Experts of a small language model.
Size: width 192, 35.4M parameters.
Experts: 64 experts in each of 8 layers, 96 squared ReGLU neurons an expert.
Training: 671M tokens, 9267 steps.
Below are experts of layer 2 (counted from 0) of a mixture-of-experts language model. Rows are named router (the router's row for the expert), gate (a neuron's input weights, with its number), up (a neuron's input weights, with its number), down (a neuron's output weights, with its number) and show model dimensions 0-191. Each number is 500 + 25 x the weight over its row's rms, rounded and kept within 0 to 999. Numbers have three digits each.
After each expert's rows: "comes before" lists some tokens at least twice as common just after its tokens as in all text; "comes after" lists some tokens at least twice as common just before its tokens as in all text. This comes from a sample of Wikipedia text that the model never trained on. Tokens count by the router's weight.

# expert 0
router:512473545461546518492522527536465488492473532540517520494520495479483508483527526507504499493459490482505503499509484497516500459515525535456481481528490482510499480479527586488510497524528507463532491515497532476449516454504534516464481480491494503511469490517503504522529529524530507525517500519545500509474489509523520494483477506512525525512521504494503482511564535510483489507548523526506506542420524459464488488448496509519494511459514506534489452529508474489486484448514506520500532470474501532503532523512523508447499549517488507468512510517533543499528499469505481488
gate0:514470518458492474514538484536507471478494482499514485421528487530465525464473491510529525495470475541502521511478512477477497535489484526466509516527496532497517501519475521487482512483507504483496513482486514527506483468481528525514504518523483489487524520477530510445516506557524434515505533508519517500541504482481519476510484502455513507501485467484537509544500520504473524511474516470499539485479500466495506573492517518514546540459504475550467475540496513500456459526493481541509521539511525496506523493468442510450497487525486509470492489493519539464489534497466500503
up0:501463497462509469502540500534503489480502480480522484424510485528462541449450497502534523498470455513509523511508520481479519531496487537457507535537489520498529519523510519488478493491526495471489510505473503519504486466480526526522508517515490478492518522491528485457490510546516454508511531507505517486540499479489515442514482501458506504503501459479528507560495524490486525515467502464507523476474503462494505553479514510504538536448514468532472467539485510509454464511486512539513520517508521495493511500465448517438497482506490513515487479492497527457493493490444475491
down0:501481481526545452529450505554515512558487537490470518510502492503488471471497496518485475473475464488507540492516487520497452518501521525514510514534508490460513519529483494481517562493438497484479497519470477509515497514475519497493519506525526504511478520485487499477495507520470505525477508511449514478459475538501498487496525544484467517526447457486486475512436461508506497472451493510478501502534490504516504491510487477494461535467475519515509484503455516540481510529508483533504495500485525450499529515576498476500537477503468503530455498519513477491513477470541543519
comes before: " |", " 0", " ", " —", " 1", " 2"
comes after: " |", " ", " 0", "|", " —", " 1"

# expert 5
router:507489507474530494482541520514479484486487468495499509477520500461489507496507517530504486512499460470512476515490463510518493495520526524476471482554501493509464486468536529506499518524556514448494494514486486503453537467501526532467512481475479514512490487526497474502517519539526491518491482502538529498472450506524524524486481495510493518528557533531520461505570554532495495526563503494511514556459531479476498478443520517483534548479516521511495451497494462503486520450509484510494540508477526526512492491487490483490511575497477497461514499486491541501509507478479475481
gate0:544504507480492505490516508502520500460503527567509537468489516502501479509486544486474487527474479479492502514529469502504476513549493532504541495495511524487480536515550503496472461462474467481528500541491498524499457534497482506514492482517543534491507465505493446466496476532567492509537484498524482475514534455511485510511463522467527503469466478506508470477469557474501501495545441497502510497506491522494503493523517487510488501483494509431477538496518484498517528500517539556501518520515505515476501502470447509425519508471467509511492519485538521498483478484525500481
up0:527513484465501520495509498507520478471519524554498501471500518500489470531489549487493500509482486470507514497523474517481463535558519532506528482502524522485469530550551487510491453473508446480531496525490478535501465525512490506503517485524521532454514474493483457461500474549572470497536473491526498471514544466524476486527485518474513501476462485511510487461471534495489500504539453514471506486488459523476489504500523484497499481511508506424478534527504485512495545500524502548490506513501486508483465522456457516445492514462459506514504506501515500506487484496520522485
down0:480494470481480506510531501463503554535492461473515498493524493470513499460460522490502502481534544477515500466487539476520488498461495489512482521434467520502549531535522484500505500490516501462531481502499446509494454514537455537543482502478508527559498500560516468516494501476477514497493548507495495496530489471508507489528468476531497492492511493538453505469459508526464499490515496549522503479506461518447500486483515496480511515497491509486507465467464516485447519469495531500473503468498466521520457500484524475452487494478450517527494487493467486517514453520504495476
comes before: "\n", " ", " 0", " 1", " —", " 3"
comes after: " ", " 0", " 1", " —", " 2", " 3"

# expert 63
router:514489491458522533505498522518465474461475491531545544491516537465479508463508475520493496513487501489472496516511463486524515483497521495492473495566483475517482501475524538495520509545550542484521514503465556481510463497485495493482469495502496527527498456501502501519506517543522518474510500550519502517468442529508517471460483496506513510514527517504528479526560519519504486462530519529491504514490534519468498495467509497490514517501517521523500505497503488475497501444514531506488537530465508507490548503490467471473528574513488471461515507487547569505534505502474463483
gate0:464449493486516541500499448517535498490516547502483481486553507485502516496503472504487524469489530470499483523493464508553506548513473502513456477512474500543496507543478495522509451517518504523454520474531488493492509498506467493491512480533529553478484550466530460540488525555505484491493528511526467510468447491494499474491481498490540494475450525480485512533477505515527502466455540524475459459517553528465523457518497513488526459506488506492487513482518495489465520540512518458495472506492497478516481489520520515501534513512512532533531475495494516510525504523507532491
up0:526558506524495466508488511458474511540486464497538492494479509512469472522497528467513491544526501493527487463501507466460474482498499489494544475490483503484525508499543468484481528447477484495537473488451517492492497500501514550481498496502497441540515486532487530456513483446497542508499459494474509505557545488502484548541505494479479478503499503524524481486521506451450517512516467503532534497491455480524454559455518486492456520500528458511505489532482514496528485496484496508511499516497497513470508514474486463511465465484522491521452505503491485512486471488472469523
down0:514504514558518545522499488518521538530522513491456515514501500550471494486499506478519511496495513492472494489489556497480502494458526488473494476491513506489509479561520522492507502483520480500605523485551534494507498487454507534506499485514480494491495481497508462467446522506490513534508505486511554485465516477515540544505510522508499529507486498510526439495473513516485463541508527485484469517418512524518499498499477491452525524496507469472558484508492467512513508486504494495443521496498497562502508503508517500498515476518492469535521503499504539529472497472527480508
comes before: " |", " States", ",", ".", ")", "'s"
comes after: " the", " United", " New", " of", " in", "|"

# expert 16
router:521487521474524517483504536517473494515509482524502544495526544482478521516519532521478493496482460482510488522494468471542515509523528496468482487552491484519455498495480530467484486494516531504532469501475538489489521452470504501491484486460513504507491477484587489541514530509534497497521516509523510506471488491535523533418512515476506496532506549516545496517532514528490497516540524509517505508460508485506473488466508527473518523470507511540510478513497501499509476488498514520500545501522533521484545490488490465496507607504513476459515506506482522503534495474458481472
gate0:516527466482461513544481454537475478511501498550503499528535486485546543516536507524478515470476452485523471489511505496529461485478528496500539489493470493451534497478506493501491488489463538516465508448491519555470493489502541492515484510494483502539506529479518473500511450517522504496537485508506521505441484487472443500481543475510519481509489544493540560489465462492481523526528528466487504508506489510517468497461501518478542492495480529497520490499547532472479487504499518505489505550507503502489520508502472534530495522510490488527513476557464516533504549474485482499
up0:502517508488510518470514536486485518472501500481480485536477500525428434495481489492507505548515506493501508519497475457525510487532485540475469495492521531536500458523487464489458547526500467486526469528493534469509522487522464495509504497525560485485533477522489520502512489513506500450470520499491462489503497517483543510498469512450534463522549493511499455514507496476496484480481472473472465479478501508484543515533493497500488497485533478530490503490537486556505507501494447510535540494493445496470467508537510473459460474488518502476464484469539497491484492547483533505
down0:503485521508483502512492516534461503519527534518478524487507534475516495483484508498541453506519496509502512480451567500494485514507537497464503480508447526508500496471531494488527475515497496516562525515504518467458469520465488495475454491512529528494486490493449518519518456508464482477495502512497497467463483491557516509497528547460532475462486505496494518495481495458513481489515518458462480521501510458563526527575523462496525516505522467503489535499485503499448488508464511473496506488516516485493522494532500464525485528511527427489518517485528544489517495497508497472
comes before: " of", ".", " was", " in", "s,", "s."
comes after: " the", " a", " The", "The", " this", "'s"

# expert 56
router:520502468488527513492525536498455471489484478502500538508493506479504512492489521524481519518504485484499471474482453487534514500526501501451490469525516464540465496486488548460489496510540517475555507512489517502479513474485500516461485502485507516489471482500564491510510520504541507501483515521530494516463492521513499514468476510496508531540534508525516514539549532507531495486514503513540502526461553514463471483445536544489530511478514507514471472506527482502496474478524511543484523509490547527509516516511480494498502518523475502452514514500595575525530507468482465509
gate0:462504508478510520502554472517484486476504508529520510506486482498415492516553509525510491497541465480538456543488478515519509527522494450512469479526527497487533473526488516485541508496472493521501503441519508512534467494485524543473490512517541469520533515528495486464479488532467492508480473488480469455473491474516557483501521533525519496536471493510467480502510508495494521521504461487522529479532515499513475515450449514471518492486539499552511489537492470492502504472483507472530474551502488511499496476482515507471527522478518480461484460503487484516517532501441513487
up0:460509508478507516498550471517483486479505498531515512505478471502420491514551506527510490499532462482533461546477483513519509527525491451517474486523531496482537476525488516486539504494472482520498506446522504512535470495482524538473489516514542476521541521522495482468470479526467493506479477482475468455474499474517563487500527535519522502534474489508474483500513507495491526527501462486519529479532517502515476514450446518467521494487544501556503487534494474495500497476479512473532470550501489515501497475483510511474529520482518472459484464507488487513515533499441513485
down0:476518511487465507490504460514465483494497471530516490469488457520498478452521491469446514467548495451523485522538508483487486509517532509531494525494503497510506471488523494530479527483506476501479493480543501455488465512492500527475490498506501508524483489445482497470493484480508517511523522467526526469493515457536490499487506522457505524489490530473496467493513498492496516505481497482467503507483477534500507541577531476515477467506508543469512535496552507548449480528519529525487522463576512504489496502508518481492550530471525505507511519485463458521454448543506511526
comes before: "-", "\n", "The", "=", "==", "In"
comes after: "\n", ".", ")", "s.", ").", "es."

# expert 20
router:511484525482522496484530524500475484502468484524556533483515508480482528517516482530481471477503480492474495509484483523508502504508476504472496475514522465522469485487490578484499497505519486478544524509474552496461563469487498525477486511496501490532477470498541503503536498472528522527509523531513492515502465548533510484427475498462485503512496526495520485542533563503521490504540520514521511519460536510498459487469494519466498515480531525526497486499531474476469510433520493478483522522436527543487548494497497486497506537501464483457495483517551502487499491471481489510
gate0:452485446519509559489506529491540460519534486468514511519488479519480464491495497498493495517513521492534454525481455486502513537511520477476521512514481520496535509519500523524452504481474491494513546508536533509471508544534490532515487500493480471472507477529496496478500525487493499462479501522474521438501498489527486504529499491521451503522475512466487478486521550475488447497458497509481468518539473478518518491538443505489529494496494493498484489462442499503540497468493465490447515512533498497485503590474507481517447495509535488504488491506469506510476515462476495501
up0:545523557483489445517492473517462531479471512528485488480513520484513540512509496502509505482484476509467551473523544512498485466489482526524477489488523484501462488485497477473550506516528512502492466501474467485537499459464507466482517498510525531529488522469501510524512480512505500537520501475532484559506503514471507490469494508480544498479520486534512521518484443526518554505537498480524534474461526521486483503468554501509471505504507507502521513532551500497462501531511534515551483490468502501522499407517492519484550501489459520489513505496535488484526488533533505501
down0:491507573473461508510451476506498507480492468480477494437456464509481517472500516472492466550501511475517461440523513486516522439477501493475532518505481552542531507529517476507498490451479488525503515513496498517506496516490473486494522496508450523518485551471525468538509490475489459506482459525520519509537516470480497526492477473544492508534475471495494490533484472464504472504505504513495495512506482467520509502518473452461516489521498530509484479496491494491527504463521547473490493503501501479524542486480475553502427529472491491459505495495524494480496491462497508470
comes before: " |", " years", "%", ".5", "th", ".3"
comes after: " |", "|", " on", ":", " number", " a"

# expert 43
router:514502506438546495484514535504468506487464487517525507479532519490478528478529534506485487496486493485499485495497461496514468499500496506482490472532527506529495489468534545503505520550523510436543516492476516493493509457496532524462486486480499508517499466509537485513497511524522504499501493545554517488504492483502522528485485524485511496510508511526524485522557569506487488493526516508488510522464500515492495505445522508502512529478494508512509447514511482502508473461530518503526515515462523553494567507505498504451520500513481469477506509501609558477524529480474472508
gate0:511517500540454467538477510543513528469474553513530499541513484470500491531484494506499562488471457484473488486472480504489488447482511518496540545497457502486476536514484449493470518505488493501463517522487509499532489508513486454537478478442537528495455509467474481517491509549508489505517474501551483501504459456498496497522511491464510495478511508557456529477506487533509529451518481486512504484483479484467496504466519541505508506513522507493505537504515513464437476527541535505473520477511512465498519544486491473515500521502460497536533503517509502496471518510481488487
up0:516506494540464465535482506534524535460464544508531499542519499465497497530483505505504545488472468483482493484479473491487481451483505527514546552510460504484466535512480455493472527507496489503478514514481489491536501486525486453537475483444533524495449513473475497537486515548494490504511482487554463492510450448498486498522514509478496513484511515558448524501499489525509528448523465495524505471485487482468487484465516539500503504508526513497500532499507512463463493529538527500465535478493508470498526547504510484524509505492460499529538508534519482494469515509493499484
down0:525521522519483498481451486508491474515515464479525492475501478501526511504546496455476490508511503482513511511496495485498447457487516467490515551509439481478509513479509482487532450507481472483515520499461492452542515528515523514462524518516507540512479494502512492468553514484512490471499464524523476460543516503514485501514525485469496526496524442478487499478499510485509506517524505514455507467531490505493459508514556515471452508444543496518462476487484443515493491555523496514494480496515526491511482529508538526497447553458508523532510516497480480464499483554488509508
comes before: "|", "\n", "The", "-", "In", "==="
comes after: " |", "\n", " ==", "==", "===", " ==="

# expert 49
router:509522505499495504508497526473486489499488485531504529483535523495486518445520486492467500525482497471496488522501481508532493464490501483444454497528530483513447494496492526525480538563502500486518504507493512465485535464467511521451498509470501507470486466520545497502480527528505474525499494528529497500503516486504510528449465513435508511529511508494482468524562536515503488519530539537479528546444543507491491511428522505494519544474481508504494462467514477501490493449509524493517536494522521545505540535499491478457511556501498472469524514488520515500524491475483480489
gate0:486475498506513516508538549488500520519511504499481547511519478499480530479505499474513468473547474520532511509551527511489495532482547513486481484485534518482498500526507486468505496502511499489540473453501479479515453507451502456518505504521493458518510518507494520478482475511477541525497527504476554506527517542524522537603475542522487541526503489463516506503516516528547505505450459552499497482520485506472499551501536464509475539516499494524486478490457527528485524479529486474513471497531479531505512509469471526502480538497478519485501504518483519516462479502467510514
up0:513522499497491488487456451513501466477488496495527457492489527496511468516495501527490533522454521478472490491449473482513504468523443484514521520513460490521500497473489517529490509497493499503458528540488519514492546498551485546484492492491511543482496484494500481524519520492522461474497481495532446491480484462475486466406520456479513456469498507541486490501491480468459495490553541446505503515482513491524490453491465542489524459487495505475515524513541471466512480516473513522485526497473523471494488485540539480492521461499523475513494493484515475485535526496526497486
down0:508470518505479507465517507534471494465541468511518510493500519477480503520502541483516458485491461475491457479501496504501511504487466481514479527504437498486496460475452525477466497487510542483597516503488554523511518513497471526498503479516529482481510476490489503541507507493487556507490515462504518492472470443538520516527542525525513501484479537522515508523498522474506485526504562497493468496502531551483474483522478470516520476476474535539515550539482509498504521471469508486505486500483501479517446510527469560485502490520506512490504513503544460497501510496458490505
comes before: " was", " is", " be", " had", " been", " has"
comes after: "\n", ".", " that", " where", ",", " when"